From a checkpoint of a small mixture-of-experts model trained on Wikipedia: width 128, 516M tokens.
Below are experts of layer 3 (counted from 0) of a mixture-of-experts language model. Rows are named router (the router's row for the expert), up (a neuron's input weights, with its number), down (a neuron's output weights, with its number) and show model dimensions 0-127. Each number is 500 + 40 x the weight over its row's rms, rounded and kept within 0 to 999. Numbers have three digits each.
Before each expert's rows: a language model's description of what the expert responds to. This comes from a sample of Wikipedia text that the model never trained on.

# expert 34
Word pieces ending in e, chiefly re, also ce, er, ve, le, inside words, as in Agg-re-gate, Gen-re-s, Squa-re, Ce-me-tery.
router:478470472503460528562495512515552434502503492503489491521497473544413418514470581514497503478520459490498431456484533457510453533453543549548491538540513494522532472527526522524534513416455517586494555489513445504504431510464496482506603475487527496499468463426540531514486481554460472538492505414493492531446481516488500561508592450528538510449532542517557482447490466547419553587415
up4:558459520478458512502526502561554478517479487460444456428463511498528420473521487493489486493565543566450529512495484450536522447522495496566557499523487522514483491449446467466560554439535412577481452495540495458520484565518532516484523483495434402472509514538498591531408478505553557516541536441521486481544503463521522548454546478459460455494460441489418515444547461519463542474503
down4:458510488505496483482452586477489567457526452500437564522458431501558535483519487563527457491564546406508486478447533521490495532464526479517504477436503485580502447536509595434491491505408472453573501490497602505493556473504580438520511501488499494435488498557464518465514441482540493501510533583501479518460504484479513547555515557555454506507513490439489489545540565443446506516512
up5:483387577489492545460526522467512426571500529534512511478509558467512472513435463476498571478479512460478517442527531482501514483473499543571472547534500543523461463569561484541487502541564484483488517545468484474540497533401494633472515508461517502513580507550560507442468567534527514431524572532494559533550512430497561460503581467495548515500483504477460465532485519511508512511498
down5:506573411469496430537478506574470495480468576510489533502566448535496491468510511477521478556563465491604490564499541491487547540499492483418484525476550541471574484478543490529509554465504505532412530478534450535513433536500577558555484511458471523552469474468523478532533404473463524499478504481470536537574493459508511455538471543462479489542551432532550556471457499487556549510512
up6:473461528475525481490415571521522483513443538572495529553439568501514479471497467538441561446506511517458517428469467578442505520438584495432528470423492525437497528458502488465552575494568549502456484510457431545545497495474459565534486534465470463455467440492526502524524492557478388486556439540481559498536522444485513566501465522529490470538556510510487467502508497495526507497473
down6:448496539512502481476528527533552570465477508500522488459563517479483492529495500465490516558528531528586439498555474440458471522482453542530523470523437450604492580486501503539554507496506486508459527495476524404601469519477520524503508506477516545533539554577508505544467527417561466503471486529439475491568499523446565492556505525548610556490534469548518564515446526541477506504443
up7:465424554526530479580521495497497506462560450578542502493481504466491450475452521527470514426510517437482538510497537497471536431528520544478483471507487461479494471404475463493524506520570432633487481542468427571555573472472511528516504521500539457496472473561493494475482581539531473442480419495531455511505508483490586499544499455478502482584483552544443469496471539445495504471524
down7:517493526469505471428476560529564528456464558478505502508477463444530476477453448558551411450542545500500469534516538434483464509499489526574529446459532558527563463483526510521505530461557482490465540460466503474574510461531483630484472496523501532559518533464515545507537504504543509528469526443480470516471568480432514495537504470469515545538498464567452552473462611545501459421542
up8:430582463557546522521508557487523536537513476485469516523490485496587515477493513454525507536502611456507481524499534561522484516534513481471445560518461543487520472534493397523514585491481510508490505535458477506509545534499500573472493438549496513395447505410458546528447508459512517501554535520476491478490515581533541574457512529453511395453545558539422496483513540525531504490479
down8:471453543478559551486563460463538499429467452520424499576495448521515488518577498501470431515462506552457514549506509487459443514413515468493553441460497487503503532506478468510469488515471534448537460454443486406414462451465541526468467534473560530479492505484513519525531454475549501500444467598529413521522540494515487492509483494568483476445416422557465527526523518456460516544481
up9:547495413468479434480552506528478520481436524446469552505535432501492505502499524461481453542502534543489514476426511434501434514541546487436532498504485473527438469488535505463452450510502471486510551445523495541538450492522548485519512558465483563503514492565539483443458506474524460511492465469531597532516502481423507514508508593480616480445431544472593512479465475479520591562526
down9:477562616458495531514490578442471504578467455498519462502452589457460481500590410528475508572509522507500563526548448571488521552593477527490481518481477449534569562559534470473524511489568491507521545552504542537504506490475486516451508494460459555538489536511525470517553518536491462514499558513442465491549468555492478490456548488562513548448567485490479474560531465489515479477485
up10:476466402477491526454440507473578512512521513496484475483504526487502481582561456488550503534460554486456493515512476538484469486530520518513510491458524544502481472570440541506568485524470494491492471586525488491512539535480465438560569536481526548547596503539511601514513446534471423455624502583517614474445516530511523478529517459518489507546530443478491465457519455485523506474501
down10:606499499494606533547521464497470520458460537512500447488398551513447505485489498457481571553519436452488536504461589478537487492474486573465432528538518520483537492553563515491488443505534527540562486462542534534434436490484528512497544511514510473470515473474543526517460572507475561492529461448491521575481511445531512525487468503389469493475436505550540520527464549546447493457477
up11:426453439528576474487518421500440487497484497451485527572549510446471548496527582541513472521533522424521440523554560523558525436551469462528444541507449465515480513500436517478515576453514513493461503483451526537582532523517467450462472474443560523532570528468512479494553497535561498541512563515560494554467525520454542584464454496526519456501491526417502518525477523484512483542555
down11:441476489453458464526453465525480526537475473551554503452519568499465455496523560531442536564606481547444457472487443489447590520539463474465514475528556517486486532530527515433501503469517531519440504510443524544444494512535474578559501507492540498582531471494452507498457557530502490570530455473515507555473499500505496381475505515476515510484498503489524494504523447604493612453476
up12:395405507481480482544515497453505468528515539496475464507494458498573456523550504508469504543494508552523465552533574445447557528498503434555465476488504474407536511503438580507427444494503545547393453534510517486514545556531493474493500465494465542417522524518517535436582488529546430479491502528485420529506511502450540501524488493471541460491509524483395501533519501476497491563478
down12:435525471498464486497504512501531568533557404479454557432524510532550517508441487463555453489493502561555468488481483524524506521523537534479543530479430531534488490508540473512512555545537484444503510532494485468459472501482493460490481557530546481437515548600456529524434587476432420485512471520521596460461460503535420498507487537501488503498444542481529524552569572467523480520609
up13:463517482564455512517559511503552507536568562434496487478531491504495591481445414488525559489487492498469461480598500489502478476460492503492566498522493413448504541532475446531547499488492471486473523482494496509486517508442498432562402469558497436481511617440434505589451498447446485498493502535470477464551522535487496473488432447475493480491528540447493587437514515538456489507485
down13:500548540534539458478507520410467513422448519423456525514495499552523527556456530509455468555453548412492537439520518471506486485492501494461544527424582448516447545518435445503519566480444466556498469466408505434518490491553477415474520495504514514577472476531493499492524545464559516494481530489473507441528553459460501486494409506523542497539512453438516470493452421483503457470480
up14:495540473458518521488493562491511456449518478484549496423502472473547529506488444445541532504492489495472522448427410493496532511507555526430458526379444551562496485517488521480541499474401547429486555503419513447506487527498532475472444563509591532481529479459562531531458494536551480455531488531509490494468467488529428518448541513546487496452509482520545603488540522497443452527534
down14:471584491575550472460483519521483445479394523554482514499477427478476485481549498501528513508517532524478506506515492573501476505440483481557473476545430426519528497448519526505460541459552530446485445508563472490493538453486525526572557431531491504496512506606489474461534560515494475548457509518521481491401471455538504441561490470442473519515463530511415443524451580494541541442519
up15:574544527517496483569530476447506563535480522467532517529519569512505610521470440531494491471533518392414571540448503519479467459467511485507532439532477482394518447451474506487403492482552537477509436465460481479536568513452467516546484514546503535516554508520491482481477493433422490468472513535455531550483544530459536552514537538559473469553486428513450528477487520505517517534510
down15:539510563546514502563543549513547458578456528530505560498558526520465543461430504562538526517484423483565543558483573513441471471511561551500408505482557462477474495492492509505479485516512475583568561507524519479465459548523449506521532456506518502509450444443529482501490485448567451516490474377517444503481456440543473505456517448495451490448487476501496481532528501590460497515472
up16:474518481477477501539496521493477559521432549462491501431499486513492436485502591561454548517532461492497407429463475429503490500464487490519592478509527577532538485485532530428534392450493490501514559451484543554513582561422523512431515497484538493433494461455441476556494480466462506543512455466530546498518474520474449495496523463529519489475452526594572500502441506548504485507531
down16:520487509524509479440497527481470444453560424571491459470543455501554382471489542469484505513543466560548571479529565486480506454469507466446475470530467522505512549494501485556531521501523489457480479528533458538480479476531542507454469407500420461482403485445538555538527487531564545477448503530540535482454561438549534439517450527503539505500477463455475560521531394476531524498506
up17:508552493485547433539476482495545516483553417502522467519532540462617456513522496561500569457517476488432478419419468518498474522533536529525496495529445511502460504493549487513519526494518482460522528505525513481471579501488510495516461534518537593536545498505535538580433431542458529529509404575499409506533509486457557486557514479553489561535447550448483520457479552433489507516486
down17:471483514512503500552438501478497537465533504489546428477526517509482534413521435584501468482505515504485450544490529539490486579498498530478446535549525529479536506495495555458480399468463545518587465630524489537570450502480563551499440459484455581541570474494476514479492496460440487516498484511506505531490487445460587562425462496455492549489465507415470558520501486468500536497478
up18:545520478546510627444508534492539351513503455480529484472551533551495518461528481504540541556498518522512437504535515453525493540494459474567553461487490525553466463473485491509518519435418503445531457488470503481462507498465499478518404506488534521551450508446480491478500507516534493443472529490461480454454485536494535545451445504487517424495507393481439564554477547449532511554454
down18:495468486493525484455420471542496500481487498502554472514508407539517492458547549424528493464472604482458492549521459507532433505525500496494494528472501530501391403430483574464523444521487448491505473536567411578519480502485472529540528496451484447450437519486543448525494565472507469469505539541537540520433551480496423512450482493450550484496492527591468523457480544526494492521512
up19:491469470458425515495525438458474458532502559523511505483511531533549515529442440538473440485496493480532579487548486513396518489452550503466556457489435472556518475481451507455541426459490517499397437581499545503519531523497490507527447459443547493538486474509523524489547481565460478415514493561542467463468447552457455437541588480486506502544510509441492525515541465443539542475465
down19:436477547563511494488534489451517478479508433488520495462457479530400544458491479446515455547500560486542474406516522574455410470540487465552433558549465517483437479491538499542431441514479534458543497481490422455406478534490460508501484540521515557552529429489530470473492505448543547470495514455433479517541462532572521527507497549505507463528555417517499527514500486479459455494452
up20:474522515495540506493549435560460476416461470499462512515495483474557558494469532566526516517513609484541539551541491514478534517459508565574571520549495504540486515558465446500518431491495533453449491501437446416450537470501540498483481470515501509482408547481493478515574533507542530445463517452531514569554550508495551523518580489515560565545528551498515604484474522508521520469466
down20:481527468565476535586545521497506488578566559509447423456441459517439505577525489484500537437581490452527559520481457521405505531473518510575428511459573429501500494470454563464566466509492541526508494527486575468524512519591530465470519464529469494511485469522508529485440505532531473557548501421437568520500527535522453468495545519512477493468536480495466519548505514463495518511451

# expert 21
Single consonant pieces inside words, mostly d, n, k, m, before suffixes like ing or ed: solidarity, precluding, Vishnu, sequel.
router:519532492427413527509528463497533490475503483474516529533513482544428518491524499523550466468427502483510393496533475494490490573474575533468580490499529432506509499521486506450462482522543484466482553512427423454560523501457487488542488519410534507460526512512530572619529532564420494487470555475468454505475478534443570534528563505499521503495532529476564487528482417531498471548461
up15:505509476561426572472491504542481423507446575458421471506524507547451424485481424472525517530465515464503511489470519463551503512501485543513523499476441497512576561527522488496548482479556453562497491509435478525477518510502515539533488531472455566426507564466490538478498494488570558476485496508438528526444555546572556590561555525495535473452546500541523551467492493534408476540563
down15:539495497486497458516487458462570539491456419469468467465509503461571506526457547444508470483542465483491502509478474466494476462520497459485409473508421476472499489439525455430492413546522511440511444450485540515626470529501492486489499496508538491537526432495507499498502519460543480502541505478549565517520510480506456437463501538598394486521421518470513427542476479553606527494463
up16:583559440534488483469528501484457540530533492414462534551527490562521484454500487555506461458538501491482521505539436492497446497468539467535530513560509509454444536473471523450479572485529519468455494468466416511479538478517451531531568622468533499497532478461505526434541546483500502545500497463528541527514532461525503553542482499474419490505461587470432440529572509470403547440476
down16:531476528514471484475434517568491538513602418559487504511502473450545542477543417480555456520484604400533424548500518495504507566486418457523504529559491505472528546536625505519513478551486493540476516544516506469532439469578470467498498503458565438547520586516522472516490480488551488461487524518522501472463474499442471464489485466507561476449491487501502503525526517462461511443531
up17:554487490472487562505539511445448470498413447434453484465542490488560457503556499449514503577433461468438498537472583507581559472497478520525454497471512587535508512501459525572432465484470460511515503547526502505473491421517489509511480503512507476534468465440493493483518439444646578555526518482483505464492490490508500486582511517497482506467522536564562441483506419493530488489493
down17:557528491497538537496515513523467552515514501503518511555541507504508514570495506477523473511495478472563550555546473532475535539537478556409469505583466549455446493567533466491467443452550586517449498467476465626565472469480391575522494464488494473494528456485477445565539539484430460453558530430505479480498516488446455522478497552495489493522478481510519483539481426548566472513457
up18:544467460501521546554593489416483544508434495514548531569519519490492478500470483544548403531529551526511507456474507424555478451502469480520502511523463536600479540529542445517450478507495510540512524497452564477574482530496545514458568576478461522568507532490494515518492536625552519554458509458517496516451455491517465538540496546542507452484527558478503467461505538437431545481523
down18:493501500446532580485480592551529480493455559540493553478446497500554484491497536496455530485446557547558483508566584479516495504473478526480530481467550483395493460488462452512533465494527465560532479579585471539489488558535517503451494511414469511492449541428526510470489557538510519520583468469471445516561546497495533505562427469430469508487498490481571545473419484463502520509478
up19:561538484526524443490380531462496444515503432538511497458536518502534461514535542537488557466536557497495437563539535601512475516475457483413496441511476500521488523519482465532478548539518459559541527528488474496497581517500489504455448490502505463510538466524448527495473472477454478544608575527552482497517501517452502531590427452517486450433478518529550508500538534475405472547480
down19:470536526523488504479505491540542482449447553540533504575511555532519500536471477478455440466470472515484538442533459491482430486498473510503488520401526599444539443545517440436525489504473480406439493538453463486524464524500504550475524478505513504487484511469532571474580546486596521517521524515481498459545520447438450490489500540562491485568458455577498474505595451504509496556416
up20:456434517483430480551542544506481525537538524482479549514433452431434489511464515410489494453406516496531466528405511484547484480516537505469513528412460491549523540511441524482563480504486572489465511533500462456453530492506548538438548525483483481456587527494462500533520518538514462443557490486527471510493471520475519515530520567506512445472446504548559447508518470450443621505557
down20:423485508516547463469483511492538524555436497459477455521500503549487511427487533572420505434514519464424545485558523516528499477495456501581436441546539495487481497476497468558413530496494496505480473530563524486495543537560450535530457459480497501517505551501514448495511480489426454554442555521477485468411538462519510422511490520499478533524557505498510462588362548537518467477485
up21:545446413510534517544536494489558491488533468536539577531471540487555460578566529499487487532516463552544551470465435519506518512453473459501498473571465513503508451560470432582420424499478528450486560509512536482529483517485574474508546459485540463504470439418556466519455500494503586536523507468490517513455495500526551546489568486455494543430426475559525544488485564505478503492449
down21:503438455500492458526532441492527476490484501566484466520537556565421591506454465514480488539525544431492499567550504456530475550491486477425513526488470460469473467454521500535543513533517442517523523516442528571536499489486506549571480399497468544440531429471437456544599459449503488518448453539504517489543480499518472516448486489434409533501452439474534445515534461461480460470498
up22:512514410563486469534505574484463534510453421532499484507492486564500401506484494512466430518515429514558513515475393519524508481528483500559501565544508539443502466504559516481496548474486508515496559426504537458599476543570474539538531562425484440479486509510482500528494579557473522538498565555437453488549477489488480542514521517472544460452477478493492541485491478401483487489547
down22:481448578494491557424567501535533547535506540496490494498535497481571537514535523558515550475487542431436466573569498576437503494545517576505478532533542512530467593532510460472549506536486529433543511515522463491532557529474555475469459467507455512506465490538541458478491491443491457503490453468523551473501573480516505564589475501474495538572530512540581487493480494580452456435504
up23:517528451532482394543491470456427517426410528508452532531512497507522472501508499557549454426435515499519504480442466454474498535485519476454549524535565439514542504461512478578472508495475484467395518474442476474475489473512427492537482498442454443515452513456460477494461538484496504430488422543454556474454486539468480489528461520534495511592499426505480527531434514489443559551506
down23:514483527481471531524512549533489559507531495508509462444462482503463459496529492553494533450537509492443472554504495568523517523542507596478484481527515426491428472482567524470469547549581473506493572463543523578422493552502548457505499550602503543490516470540531526505504423515471483420410515472570544439460579516471532529495489500499491509429455494471609565523485484494521514501512
up24:553538474540607486472492477526484475491474546447569467548507576435494417543450533501483499525512513515537577439504516525530523474512493471522597429512553549526496410496486442585496482509541521482520550468507482477509497514510467490448470552417457443484405451500511540479452428540475514484547522431471473514511509482498572495465550445494498549539477479488430512484554488483519504559515
down24:523465590579448460473435519488449492485480529466503401473484502440464523521527448483524445480502493438484531539445482499428438462494508497525383498544532412453608536548521563434484543517507502482540540550443536593507470484443472487533505485562490508501464495435516487539499444509513551562448483503507485519479488507514477544535493484468502535455569484542498523531479484507476433475478
up25:532494476515551467520503524473466568453492543535553530468596496501473440562468477479521499501492523539438476455451396515519449484522473501433467475588475463487444475528459518549475562509482471452538452494516495448488467491459399494530535515473503463472509448493536480628395499500482476531469522415487496476471491495418466534509512427541494508419504446476462461528501540485474496509490
down25:518486530508548519478530457529528486536495493455510526502527553543527545488569525541511506522497456445499506497566426505484507596491527484499466590482557522489512383469460578504527527456455543514532509590466570533549432543496504472540537494530379475459466417469467479488542544431531532480498524527508471541535532467497534472484479474529475567506449565543464516519491486461424506444490
up26:514548525525572482576561486508457500521515455475495464449550496533551492508490543508476495523557531482522497545424475542526457481589501574478481500594543493560546407544499484475478503505504471535490422542496516466452476533581466488511508507493514573440497514485415578411478458502486505553454566506507474540510488531493541519472474523541548488479426467545544464470437446479520547528433
down26:465555489494493520529557487477453461482582492555500526494535534512492498503471474525523491541538424595558478483488581574417535522447548467539486546484503423532537502499474509551493461532449479475482437542474545419509520511521467561472487496547497464516557443552602522510478503487560453515546459443561470539442454498488518464504424491484522521481574454527465479568537492545479447505457
up27:536571439433487499484448536486521475452527477545467526479530419491460465468506486465543454502485472500533458511485463467385485505576458478558459536548510499549549427514479571497550546455400547495496476512474536518495533491498437532551536478505510426534474517466545476534539511540404515515469437503504517492482480539443505451477483501533498471553498473469438546509499432441489499478381
down27:468476487491415480500472486604492524477417465496555462580521478499488507524449469531502469483505474512476565450545483574553493508470515512508451566493497496444421481478440487472465472500555580492423598426435481457495506492518503435450514530410417464572452535452489575543466418500486526489504504480518516520506450505539454468493498464474550491497439513518461488503532471478465481491505
up28:534435539486472475517511520537470519476457570478445442480511535501493548570485458518497572432479445493439385483576516532531524484478553456409519546591521488490494491515491527462409494485480485466474451479519519473473480448499539460510509534444512540471476484486567497408454474577498504473495550478520508403501478491552528473475575506490519525491478453469414470544498476541515469476431
down28:453501508494483582507466574464421493576526398475494510513504507478495536479491487434567510483541572422494514522483446550491448400447508482518469418488475525475527540559480475496512459505469524515519557461499527481491545549555479490527528511514548471552510537462450553525493522478585473424543480551432523501517463437530496513534439466502541468498590512518435520484580496498500460502448
up29:484481496487517455499518493475476570466506466488483457459510515433533435443479487442517477476393507490558518508533510474468500422482482544510519463530541500525477524510494494498572477481476532471446561572502565454432486496575498440442450527501455524466451505491452554511470370451462434515514530421499483471569504513519512435493515534511507484485434493523431478431571510472432429520476
down29:442431557484507526484469523497593433553449457498573534475504458458483546530474507543490428550452518492539554489494446484521445464520493473568506559503550500565515577529429517455448486524462502399494509499491491524499492532490514515493442492435529553472521468485503506569481492525475491468502503496457441432578426446538477521448481568551486493497476552520523552554416525468528494460559
up30:470503495514505562508442484401559501477463490442582521492526539587519487547505492542472525548522521552479585516428545477455498441584521471473513463474503488518544474505449550559545511483516517502490522518506553462528559480494527577536435554537448446546517529466422417502517528507456542432442485576494562520435462459451519491488467505524500564532497504512458530461445492480507529555478
down30:468539523549466534520542536519438467512542474501397488541503456471535477550521436539469508540507480488453479420521529517553462471477491475407517482427505540509550469518490463566502460476508438493444432519463475510521524561510504533443534492515420436475523375538488497445450493548531433534532472502525543511548533583486512525519484491535457534471535500422524460564467550554487509459503
up31:462457566492512518488484528457571545490500487453503524506458443483473508544567542447504467553444474531488541430451509461461510505469467377549426504536480473473540448529498454456538408471472482525508480475448466497539452475465539484415534539532484452550539511510507455507498532503479522521500504510535494480550538510491492432525487532473511526558447484471490445452453385595470548580490
down31:422475528535551456497532515531490428510510438443477478524506537464467473460538524477510566430467460437486526504450479528529502444549535497515522492542471469563476478510449508551543549544470543537494458486501484440449482533496525523502525511577535491493497527519560499426499432422512458598473577477490517477395490602474452511483501490578501470510485489512468509601468569499481471531542

# expert 31
Middle syllables of Latinate words after prefixes like comp, exp, con, sp: on in component, lic in explicit, lo in disclosures.
router:525537478510505499495453483521491527438419418487482546574568500552500493510551513512562535464552485459497489518456529460475467466436518507526533534586440512610525484457477446504531552471560461536432479500447476464556451500488420427593484515471515472462424462515536537504514434521466535469568519484507469563455476505517537557529511518487480467533552480537470490458460510496467421522509
up10:450465515443466562499502518568546447567512454519509515494488535520514502518439541535518521546442468513484507533526514501462581498463485546510503557422493413549477541477531466571602556443425515529484551528534494450549493531481512443560452551529513435577427511500481507436467515455490495447522471534470496524433532532532475464567522415540534469514522461514485489535539553545510492535476
down10:466538569531526483519477599489428496505566532559518545529430492545528429548545537532424517498495481516470532552539527500461511538524589508546544517473489484433494528520610520498537481558494475517478439521520550542450516481528462498450505569561501474579527527543427465529531544511529513500493467422548523498519498486395485511494499508521529508439490482474489477486497423538471456501422
up11:491438457489458560455494499627454508418529533488515441482417457561546507470479497503506535500479458462528473550493582479528534517540481542587478494530563445476522474476447506494575501462458596469468519486487480476464478452498479481490483491480491430540527547573504527543520498513526541492441509500543425513566481479489518605588487541496481468486476529458511520523432495485516458467459
down11:471500521496520472560514432496483523495534487538557473459468519529492509563566449519511581411592449548511530534502487517445470502436501490451547454514515527496514518534626564440562429550496554471531489510499517509463545463485510464512531548509477523416553503504536499507518510523467443493527394559520535456453482500507489461507483540470490538494486499520532584551466556417477537553497
up12:493505548463483529528499499518549542502496487499456497447480566473545490510523482477429566445528520470427468475487520463554484508493449429568535566559480477481571510484468516528518565456524419566455442514445386497548514464470504521517414455511517478506462534519478506560533489482499492454486431512527474436556493532549544468544501597468518457476590503494537469529496537507443426527494
down12:516484563491494490402491483539497455483444549551591549511550532473555475510474546542536388561542484557413554456460507489478494482525526534516550551482536587517521527530534452524519470501424516462458486491482419443574491481484510547531460540523507497517446569532437522538539587448481472480493532478517528456524556530574452523463491479521461493529489522522544487475493479526537460493525
up13:489507505427550505473493467483512518489496458449471548458522480574564553518510482443535532454488401497497469482473500524530460484547499455451456458493434474537518409467526519460476517494522486539514536477480541438479463479472463485503523529531525498475429478462533472520566502532572525510506555515509522498465459554489470561477487448514465420484507354559523470567510454393535453451555
down13:545483473604463425482564480477501464521522540552536506456515454517444464510490536457525497557528511475517524470490516520525557598507577484497497526491481517553516474432462404509545412537489518395501457545555500545558480529582542511525523506559468406457497480540527494495480501485550459476552478525456547487559512508569518557500486510495433459478475463512548453532482493468463466489545
up14:507551579476516589597457421455467463449509466467461513493559464550515444507527559456522510500515494465504518574483564477506516415469511537504517581525431497476503492505428538520569499483463458502505421532589446537454532499486415524499497512501466512474499546498487500530496493514461474494570491495559489502548547491559533470555508486498456483506419509467517579542530523473438529557545
down14:503462524492495500446539481524429545556489476527452458564502451560484519553448533487472488563533470468549568436517499479571507457567506500432551574450568510481515571546517436589547457460504469504486518533461432485564574493449505456492469503601483454486481546475460499563455530492531481500559474502462423506532464533527519475430489460489496510437511466488509502471503510472524423484496
up15:495505435463494470584444482556491558568511499479498476539547526501474487462507516541547435409484490485542479559531548478496519531577451569442554453530468478481505491527470493471499476500546537560551458474520556498422443499475549509476537516531524490539441546510497534480550489561483460613444547497515523548519468438496503514471507544489468552506430485439550503528418475426532557514465
down15:523446494549538502512495521414577504469454569505520561478512525521480410546451467425521508491466479508542503400468499438454476536448527492489477534477434490547472445489477449437556462559449528506493485443502575468496569590460574499501458551497497568527491512550514502490577505571548466505476513522486568484495532475470474493524501484487528484535443498490482526558429475532563555500512
up16:558453531565503512540488504569471533517470520463471491579554587484503458530459488472541479460522432441578464500466500467441431473540523444546475543533481460458453435447420467507472539457533517517507579493493395445536557495502512548560502542530470575469489513567498536531500453486508521504502483484537529457535538449487562550496432470561503511508475461527485436456492500503441514502532
down16:426458432497532501451518529511496585504541533525529525470477559523523474529577442485444496552458519488476531520433480487455448424541489502524493535503475475499420488427501497562452504556491480508557494540500567595497552453545487482507524523430488525452494525540448542536523492481494467505472569555445545561484503469517434560458510452455433458486473512502501584540501579514554537537478
up17:421556481495510505465485535452512486491596463525488450511462551490521544492486500488513587546588498483506497452536403543462464531506513454530556493500512459525497500506534476424506523508530474536497524480521497439462507529512525458541420546379424534522482461480444549474460474459514439472558513484540553536490496427573608488480489504490473501464506548525494460496508542572428503523485
down17:478515425432471534576579501502479494492486496448503502556540572526495535470549550513456484490493454503532508595488510575468529485535492498564509510531465454432523544581483554536517404464532494447488487594482557491468476479501523558502509508446423543491519461458462462460557517454484491457475530450461533465530540470506511487479512543542443471470525507490529448515425398472535442483478
up18:581481521563470514508480503528452447520501522416468518522527455496466486489555478536501486455552500492556552504491477512602527449498554466554545545474551408472498544461509491536512576495515466491432437542502539505503499524509515520538491540480591526483595553493528494408564548485429567484564542452504539505522470524513485500521439506458527423451504541487472512562489436476493506442523
down18:402478529499502482487554507472544484555560468558430454451488527457512522593502538553496511489496515507521465542576468509471533486508547463502471518520534439527557473565552517433508441520462558462458500426427507447506482543530539513494551474492545467535533478480460572427472398527521436455512426470477470526490510446556416513503470519506439537522567512455522526521543504484499470483509
up19:476415593495530508540489497509550411538506493537537492475527519503558508550471472474472468512461521532463496530509431464498511433562495498523500538584495572486576465469475503453521462492463526536453485501488537443537536477516523554556500468521524400538527450494507511525441511543491475580537457419474428478528471520485578455485508473398453504464483534508539485491467434462527468581535
down19:484536478450550466521470474509501445511558413467458396460512499471457521459510452525472517513501429546497502528480534493450535613430527531509494442433527469552489532442478471520520532478447444443486519528508543483488501473492475467477531484537522496507480504443510469538494452564448514535486461486448524528518537466463513523405437562619496472527478481495507546507595529459547529508423
up20:488567510536437515501474519437510488403434467602492551514559526501515516477473505509593489483519495502532599417483409520546516498519522540528489520482536499501488536508471524538425457519479402550447493443464524489532583546433536464551490463534503449455544462503430487457502495498436461506541504413463476487468497493503476519501443508460526466479457476495573529457494488535451475485492
down20:473467544507484497434552482492499517539524466562446486538543502572449499444484502512462492510456430547546469488545490515491537460509494499520477499559468486432507568454507522450544373484512452518471464531496487462433496471478533548552503496480485491565450453493556442466515407438544558471542519482475470458560472460492528536503507507483418454524488567578547424509481520450536530423473
up21:537517495454531541456565540453581483540477498466506449484491524450547510492553530492545508506559537506421463467440520488428463499490565478516476516489514540470536455448438525519532528453467520543373538486491530445541461499564448461477528484503525394487499500520502460518485451500518423497547476496499495522502544547546543555520507534486506522556479464562509534551521406501504412419463
down21:466463464494514453476488474464497508495530494568522536520492489596558490540434440476478453509565432510574520533542462492425471454564593480493463464517546547542533590526478470503503519536530466465524506430478450532509551505509496489457491496478512487544518519491509455457463546634532477458573517511453463482540477452428560437583506549481517489480578488505527502485495483481490550507536
up22:429512506555515487479490459482506534453417548439518515396510501426502462515481510468567475456525505521490497566417502442496535535470515515562535515611511469501473452519541502503547463518447510531520557498538493463469524487459501498425435527561460587454534536431492515492482570435547475561520488483496520423545498554529478554495482518513521437547494442543540530531465561516457492517513
down22:488475473489502538515440512527497555477480514480490416425522500453516442502525521431480493499547538536491465471485536578476478463465448464464499520457571400415510513520529509417482495485481473488593501477462490476450539527523524553490574507484537545448492484457500515489504511499534425508462507502535490496514473550544574401457527425602440475504465479490512471508482578548457542575488
up23:536506421471511518559520562547513386520482485455507506450531506493522506537472444524580488456481527474488489485519481490469510445552503455474424480466459520537465504500470571587538445509474506475465504494514388451501554507461453537507508460499500542486456482585562559468508461499483449518467546462464532531483454428444458442541545437416487488518427424479514516534506493450476505483519
down23:511490482483445531463507474472527468484553476463499475481463467578504540517562439502429534471549511544493462557548506477478462514438456517532517515503569506515454459515469539439489469454495464409548498493561514529532436500422525506510495460448521469406479518364517493477435552465532492515570426541472494463508546475515524561511456476500460492529501448413537481463524532502464474427550
up24:478472464453527533478483563496575510520565475495498459520443461494492474534520481508512532452502503480466557395473500518507494526541477479504472583521448509497558534480555540472528506494486464436516463454517499516388473514474486446561455469484479477506485541522496530549508566584536453506492498487455575510416484444494529469513556516571480475546411438535508523508521369581493490472501
down24:468499458502527588470480500467455430523440545475483497525471523530518530434452489505472557499456516476528528553599490475489478488556518545532549522510525544496552451491427494531483495479426458485533519457454509429459617522442541462427524461463534488544473526506532430481553534553593472455486510461498462457411568489515515516466551504471513468515575489512489455512443485458518467495545
up25:463421530453472533500497516600511466484474525489452475492542484560520487516505495524534476462476564550498458505467550395500511470500506433515505469496469513434485456479530491500446444455522518498494449537416440479551556493534506479513566510438532491527517481510511526572536412494520549472559467535543511478398559498497511540557496558483471491462475582462499463481401569451510532457544
down25:460455596499460514577452442519559487540463551490525481480488523478476514440557487523491534508450519529454485518544520477450461495550451482558529519462471473510474538543515540459481485530528484476435443535517459519460494544562407521503482549493492594529492520522539520492460539519471482477482533499460482557571602542475497460517456582529516529564413540549440513553528511435545525564532
up26:443585536538467472425515530463460518523574509497435519422500515404504466568469440546455483451501463511439484508448513527421510534466515511523527417494485558484513511519432463493458511458492488422496491434523490482476551567440481483461501547569508520467509507512444487507553491523544512411488511506514444543511462499460438429475490486518506499396520549536499478468488555467570487500525
down26:471605552497487456515516494509470544438506464513482436502547511512478490410440522502528447477442547423505463494453510414525445508477573492454565453514529547482453482528439492532541543504523420590461464512497550463491513551483556546474458521545526511415464525464500503553458472512513533460529551540474524550479523532442469491465483528503517497507517460543518501427583594478481490486527